Weights of a small mixture-of-experts language model, trained from scratch on English Wikipedia: 96 squared ReLU neurons an expert, a variant of Muon for the experts.
Below are experts of layer 3 (counted from 0) of a mixture-of-experts language model. Rows are named router (the router's row for the expert), up (a neuron's input weights, with its number), down (a neuron's output weights, with its number) and show model dimensions 0-255. Each number is 128 + 32 x the weight over its row's rms, rounded and kept within 0 to 255. Numbers have three digits each.
After each expert's rows: a language model's description of what the expert responds to. This comes from a sample of Wikipedia text that the model never trained on.

# expert 48
router:058129107143135169145125042140130129105148135106100099109157148175107112124080165157148112093114135096123159163123169148168158163134048104164103069096180089155117198112107149131157079107121095091125136126170063128128083143137114154132103142110107128096155108183185134131093122111159054124147126101144127138073135173114152095086156148108079134068144097114131088110145139117158146128103123142128110108133123127195110145142206092204102092112135078123161183178153149083113136172143156151085067138154147133187122092147162128128120116108122147117065088155143047075151192070169164163155121239118149091138140119178144160155126155103173096167118117058158120174154194162127138157120126183066131134122128118104136101107095166126127091110141116155132089126158144131130107180125098
up1:122130143096131112128148094153138163092102132081151168152105192095135121087131139166124104152210143118108072101162107097178185107119146089128087180126061067182120130145138128176189168077169148108188128123110109096177136092120178122155134137142132139152106154097091157190097171095093137123155124114178082143142177157141120105136125126161115131169096134124115118151167141117154142131153119143158082098149117132060118129152172066115117097116116145120150116139148043161127117153141139121102154166117176119124208077112051092124107204064133154144147122099100143096092113102074142108088201195120098168112199113108185169068183122118071149126189117114109113141153166086118085092084120138111113094132154131133145058116128141117115119091134125124109157079147131176203135118091159
down1:154129095086148065129148158140169210082128148075114152127098115146129118080126121180089129141087155134084098122134106140085120137132156111138149117145105073194138107172118073148154138087104095106129137120051106140148123169060195134141171128142154157135126154087057123156173150154161205119151148167119071100146135128073139072158107172173111094166043143129096133142119132086098126087130140129136117125169108142057142078153099115082220108149148095129122135134093129168083106102165166095135191125046146136159215126124128134100128181120134177122147139083098133143120115084130149117177151108084067173125180103131172126090146113149129169189123097134107149166144150113087110062105137108128118078130103152114123135158134109143118092149114180139133203127162124154171119135068139
What it handles: Words after articles expressing number, quantity or rank: a, an, first, two, several, most, largest, best.

# expert 59
router:094142131084168128100138122076167087108119165136133116138121149143117128105101153151139119085050206096118172112144133157121167106120090098104109126104194120127163112139126106160112161181124148141059181147135109114169116152161185169174153123149134099107128135159193189102113139114112077143133125171121074168137148121049119069130173145142075136107100100072120110144162155101130103096149149125182186144222074139129134143099168137133126101103168122121130190185169109143113152129140107170117133166107137140106140103125173114144118115210141122089138081128114051110143135111160129154083151115165157053130101104180159166138069112101157166139090153053121103163152171125081140116125082165055092169096112127111184108150126159150121140103215158175086141108110072166156144111117131
up2:129140127123077146097104102159156169159134137173091112141120114146129133101107146089147146116090152101213119080131109180142153112141133154140113123133165097082182189090101125118111126125118093154111182160194057112145107205093111095109182176117108161087117135164189110124168128075145104102170116110131124111124151163113108176131122160162162160069139085134142157158103125141112179103151135076148107091131115179123148071172119095092131153106153196049106155164141109054107163143128134085145150168131130059080116060156151122140140106140150126116141103134147142105118119197131130129182132101192124055139124159161177095137148145091181142174130175106135103134141091071062154137101067094181083118109193142073118103121149141079142104078074128102066136150148084105163116093126114
down2:138170079117106115136152110138108148068118138171119120118088173081119141119101154118134170122128116120177102128148160089120127134109136165184156139112110116101132131117146143128154119167103178178165138165151122139099112117092131122082085079085148126164069071139109118166139154147112173133111074100101171107115153080160089147143125122154126115159078109083160099042156141179170144121132119130114158103098133137133116081123080121120139160179171140093155096132061115179180138135095160095092124207139178096171089100131120147138098117216084089122161130059100156136142136083160089148129190097097163148087130121186127149097155072170115234139096082087099115146156116108136063136149154171139138183127147136153094200194110153124119143120158124122050151145152062074080166094131159
What it handles: Pipe characters starting new rows in wiki tables, table separator rows, and hyphens opening infobox lines such as Website.

# expert 26
router:142117151087136147155109146117157131135077126130153130057145160102159088134084133215065107105082183069158129246161141148170105119103162103179099087096131148061096139123117109132133109166100147124099143110165090097153073227138143151140167107125145096115096089154145137090135132121145107129145094122124064143137140118134158087177150111152091087142134151089081145081167124182167121111169171150110140123160118066120113177138192123159100168117130102097161111130114148099088140153181152131133073203066106145125094146108151146058099123121184151097090081114153108073124220128168112176169186143125151121132127114134132112153097069093156144172112125074112117176177152148121134147152081148073132110092149115097151108094132108105091123156152143145150162113164119181150109136098114
up1:174126085100124116103155134090149127153115159124102117125125101126113186139174064179133034043136113110132157133126194167142155132122069146138088192114184091076127181140066067116161161109112089096083103168144083099171152113148122183150152134138058176127094100136113122142127142110113085090152121118142082136156127126120141144094171180190088125058092034127146142126059167189089077138115060128110111145182165122098072123138155093117134162154122107185100113131082140144124173117115132112133120178102160122160181171126118170163149106136160148130133131161119159111132162160127145131091159116145096165110154109124100138090095167119152131062139132123139142125139153121117143145119122160061102129143150108140113088118160097124118056219142162130205141122120171091141189122130144
down1:116193098211131193183163083149049143148144140122112153137174169147117132108137117171143136088105133157170162117086120107151124134066096175101108136140157090100117117107125178168136077136097107124124125144152099115137118094069142105079173142109127141132115051123136121215120135143071100115139127138090105126111158112168232137096086100093145153160180169153155126123166096148095162130106131111132091120105103108101135123162088116115135165103099115132153125125135131120146164142127145100148102113133135169136184158060095196123137130139138153105202110118167107068119180127107124161121105092055157128156182086131161062100136180146097149121119148134099191102054147170097147117131104121118132153140104010125134037166162137160114083148111129178131086152147081091137097139140140
What it handles: Bare space tokens and leading numbers in Wikipedia tables, especially election results with Turnout and Majority rows, plus spaces between words.

# expert 1
router:086110134113196099171084092103125122098152168141093135073170129119189112132069189160119119095124132115166147147145087173171112134179095105166095087126188104134131124143078177126097146140096119123144107119186067126150095183097123142111089139083127155102161129155161136070124122133134078084144135145153120149113162162059133075101164160136096142105143172118152095075111144160150173156099174174159146100131125042149100155108164063150128126106114033104175149148128138107063143156172165145124081118139109127128129139113138111127135138154123118100074101167170069110103147123112103162067160238117138106160125098173208135144183150117150133146093079059167144146128176150106140131143095138105146096079145139114167116150087154114135107145123140126110125108141194083185126135066152
up1:118135140109116095153131128094146125132144145089164154087175154112136100121137197120151172176098071159176173113213109108144065131146146143143078130097147122157107076152134076112144141062049113142067190118134152167138100182128120111124136096096158142133093104172160092152028103136129089088140126111145157100131219098129145102090164109098131155115138148125171147067115191138126134089112114155154113157154120159169150141131122098138123127126104166144074102067090051111179115112130069197126128123105108172151180182185140134170138160115180151128109084117127113159118129120117105130135153156105130078139096150171167131107129090099139138103162131055191104079133168109115144139119087140126162085197032140104172136127125131111183124109091137109133072115122110169125134083097090
down1:095128142137120140132165061194122108154182130126103095106174137110088122137109137135120161105141125162097119080108114097154185097120128146140089149060158142114155160147126146148104128137127124151121105154107141170127134091137142193169161111125131094107141142154144115150152169104186120159109197129119172114195191143119111148150098149117195141135135109142151094117137160053114126123068068035111211138146130180188126157104067199137119124107169064145081180109119132101123106106167114144148128125146127187130071156146118193095070143121127118103132094161115072125135146131157105068079128130186121126175046090078148146115098200138112124167082053093134075117100171091122130119097201133086145119161136166152139107097118117126119086089130131146125111133139166167116067111109065
What it handles: Adjectives and possessive determiners right after an article or preposition, before a noun, such as large, early, adverse, his, its.

# expert 29
router:142106133076159135149137102141130094099117175142119094049122156131105094082153148153046101070113137105164130182115097127160174078137137117166077093123110116121082128106085078158150133154064144153120120096156061164189090223145117167161097141197121139054088117157147180132120139097096120093121138154129085138147165170123117111104107170181126114119179160120120103084130149148097168114156152098123138107147113119119112133149172119156099110117124075131168177175176126141117175141121159174103116114096196113104164100114151123103125146133148118129083101092155115104101145108109113186076159183098176136141149109163147132163103135120144153174118071097172192144190139188095144041114109118123148092059158153145172128144122130162117066206111100109112141153123096172151120199091127
up1:133117151123125133092107116109139104136147128132098105170122104149111101155146148178157082124130148128127096167108151163123086130181152142167166100066107041132169051055147173146163157139100172084146150139150152137095117139102180108126067134151110183136094061186158088169144067125164100126116142127148072119196116094139124158112088069226142192050078125149137165129084149142139145098186149094164153095125139183120106106121125161133143180136140073127140111146214143145071143162116081136155096188168124106128110092114114124131135129152137134102133119135167111119118149039145101069129121148128185135101159134064164140158094124117141095184165141149106115160133083117163121099138082125114115137098074120105152114163104195116179100153154120165089111091127100119064150172159122
down1:106095112126127141178122072179138111186176110094157149157091172164129150132124127129168106094132070139197163091178161105087145107118149150097127132146134139094129083104180097104049083085152133177162129087104167118108100153156079167123172090128133133130164139135126093141103141098102151126122064094111180153140141139121128151099095125124134164162121061138122129124089136153148174096116177127091097182150106146142180075099144161075090140226158136127146113146110101080111147123111090107114093139118142093109159121103129172101159094107120174145174130156175092130171166113107196154173124190135202161078176101136173153129060054126094108155122173149095081140143116076145108146149035059127111105136094119116124125150066140097154142103164104086119133088173148154133145182140084
What it handles: Capitalized first words of titles, offices and parties, often at list or table cell starts, such as Best, Prime Minister, Liberal, Region.

# expert 40
router:138163214098196116118117077135117110062061140155140106068094150200157115139111134149147124084115134082116120162095065139150143175162105105129085110090155171128089125121108132153105166158092121125081116098110135132137112172141095119130137100143130123097094156199167155083116105134124115127155126175176088130128154188110119112152142144184096112096209172072097112089173122145104126119099142133142150039163078101112166171114183078178114148068137125172132154194168108117100136196156125166114146164057103100159145099102155154095140158117153159139120127146180075058114166130143129141142096116131154104134176142142104111139168154044176172130150152079154132190141130160114137063130084141095180141075089089089115117110126161145108066143153139151127164124137135125163097131105106
up0:096153173120137105154115186127084079163093112126125135121138125139139116137092118084136145145089154165212126123085101125182139137103109104144113110104149119169161106175136084121084109110060117128091171075152155138154155133105174210126103083143110147152128125052110103127097142116095114037190086144120136168081149131089158126158081146145098128125180198143124095136134086151129152158143136165172095099084098108190125157101120077149081073080158157095133089122141066156105096152148158141092187133143116165174121126130157134196085158176095135139135130159151136138098124102107124151104185118159027134116090137120108121118178204078109113130132071148143142142099194148154154141132121129145094168107110110168154111092102133116076176177115093135157121111129223109169148139066130
down0:075131204045142140107115148146107113126184081109149110120097104079127093119087094091110159214115151183092094123140146126096170177091117163114093042103133139121164078125142114102088143150120119117138186160158159154173159150083119148122053114175078154144109117129115073175113147067115192138179160128130082156115161142162186137147113080106140137119145081165155097103183107114107156101141132147165121120099104118133096149116139151160145144127168124094072106176095104154083109146152133152144120136115127089137116123184114099139136159194166110109129101090133135167083102147097179158169113147197102121140163141100044130103107162144124169139123073153131083143075153097166103187134133157121125130146131101138160119091193123122067091116176078158159157038151160104110143181128098
What it handles: Opening quotation marks before quoted words or song titles, and capital or first-letter pieces starting names, such as Ecgberht, Hokuriku.

# expert 50
router:068103157156142144162070137161161145119049110127125151104117128157110125142124145130161107081065124100201129147166100140111129188168131116153094120150117127096128111153128142105102112152127203176088163132151145099132060144225098095137144098174168132090077132128164135084135135142083133112173065181139074141075105097089151130051150084138131086060153159102103161158213165061174155135144145134098174142153103096096115132127141140162091095125130098140142115142181121092090136151146082095130109127087165154131101159165118121096095085189126120075129099145180126099140124074164134180052160182140121123115144115158141149161117151077174122148120141103185202162164132142127135159200108159144155130091132144133087100100113153154095118185122090146114153131098112173128089092106111
up0:070148120135127133149186151177123085167109176084075192152117128127122102127122187087119097225120096122148170135141122126096146118124080119122132143117121237143131143172140153097098157146139094127110137170153151113148105119118092118192148134177145130174100116125124139075085126168119135082136120110163092102091136129136140075120128143100119131134093092195087141134171145086111168138109098123168152125159121135141156145054152122112112040092129173121160093124124129118110130105092167132110141158138149103168144197127145101087068127114079106082134113105100088083071195117156150082165112200121175172081149148081149066118121141094180151136131089122207116141090143107174103128127178095101129047101158165144156146111131092188109130174071106156135154106130124115150085122134046
down0:168109119101037174121139150230089089132126114154177115123138158152067162171136128158126122078118092143090116101115185127162174093139164109121120112165148089168158173104109123175135183148146163171139101176127134058107148154187110129075166184081139176095103136089110090102112150134105146130142129105093103099087119150117142090103125139139141119135147179150084093173179077132095124122102146155079160128106110115123137118152150137177151164119127089089087113113161099111139153117144155130121122135151101111157105129095067065108151104134113141097192086064062104104038125146091159124159140153121153096157100179127205152138166133040109194124162135137115119130155107073146133076123154137122143156135152092094161136157142149173095138249127145140134139092133139074101118113124093
What it handles: Content nouns and verbs of action or activity after to, the or a, such as use, support, result, clash, avoid.

# expert 57
router:096091207137188188178041101129164096079051088134093103090106137127139087114116134141103127094079169111173150146185083170158086170149130090148138106126124086114119150140102120157143098129106140087113175123130117137183086186167142118141153125107151105054083061170187134113112086113157117112113038133113099176124148135105123075061145145118114141085142184100131127135183156146128125136101121170120190160179124101089116166138136111115087121080110116164149120137165105145107169143125108132143114138143155117142140124177113128112103139139155181176117074147147100123142116080091097210126114241113150125117127094135154106184136165128170100172133149092163171142155159194147134107147093124119177177153089151127137064132093157120073125137098144127125155141114140186135134097123076
up0:114136097124128071082118130142081168085166089180146097118080152157129118146152138136081113134125115100101118098078099117124130069178126101110147164130131105100162172147070107149142111176177118132057187157090188145096127154205113157099106128120190101131159097149066108118159158091128082144121205149125111116141118142142121114153126140110127147137152151053115148174151092121104122110138069135152146211141185066156100159109176120119149207102114123119164107172089108167123167080137136127138139138109157135158102137149156163120189172045136091151097165074134073147141142160142149095129155106136161062204126107143108115148120127180151124113122133092115192136176099108160135108074185103195123127159142173140145156072142141079088132133129151154153121104152081129119073124156044
down0:150113093126125177127145113128187130161110068193131149173104152102108116098110164166135149155162142100116114133068117111109120067176122096157109093091093097111167176148075127183165125185101136166138113142092134172090154106117142135089135140089194181110097177147112114107137135171125126090149129115146103131081133125136211119091136155114108105091167118141078133078095229118106097092167131116134143158139070128087118177178109179150102168156126155156084162107161140117130104073124090157124107116159105202086138153151153125137083124163191133099103109124142171133088126104140162141166081082130099167097117184112102170150073148149102121166090165103150158128167138157086104165116143164104113130087075131073102090140122094121122218119113123151125170171082053114126080065173079
What it handles: Concrete or collective nouns after the, his or a, such as population, community, city, region, ceremony, title, as a sentence subject or object.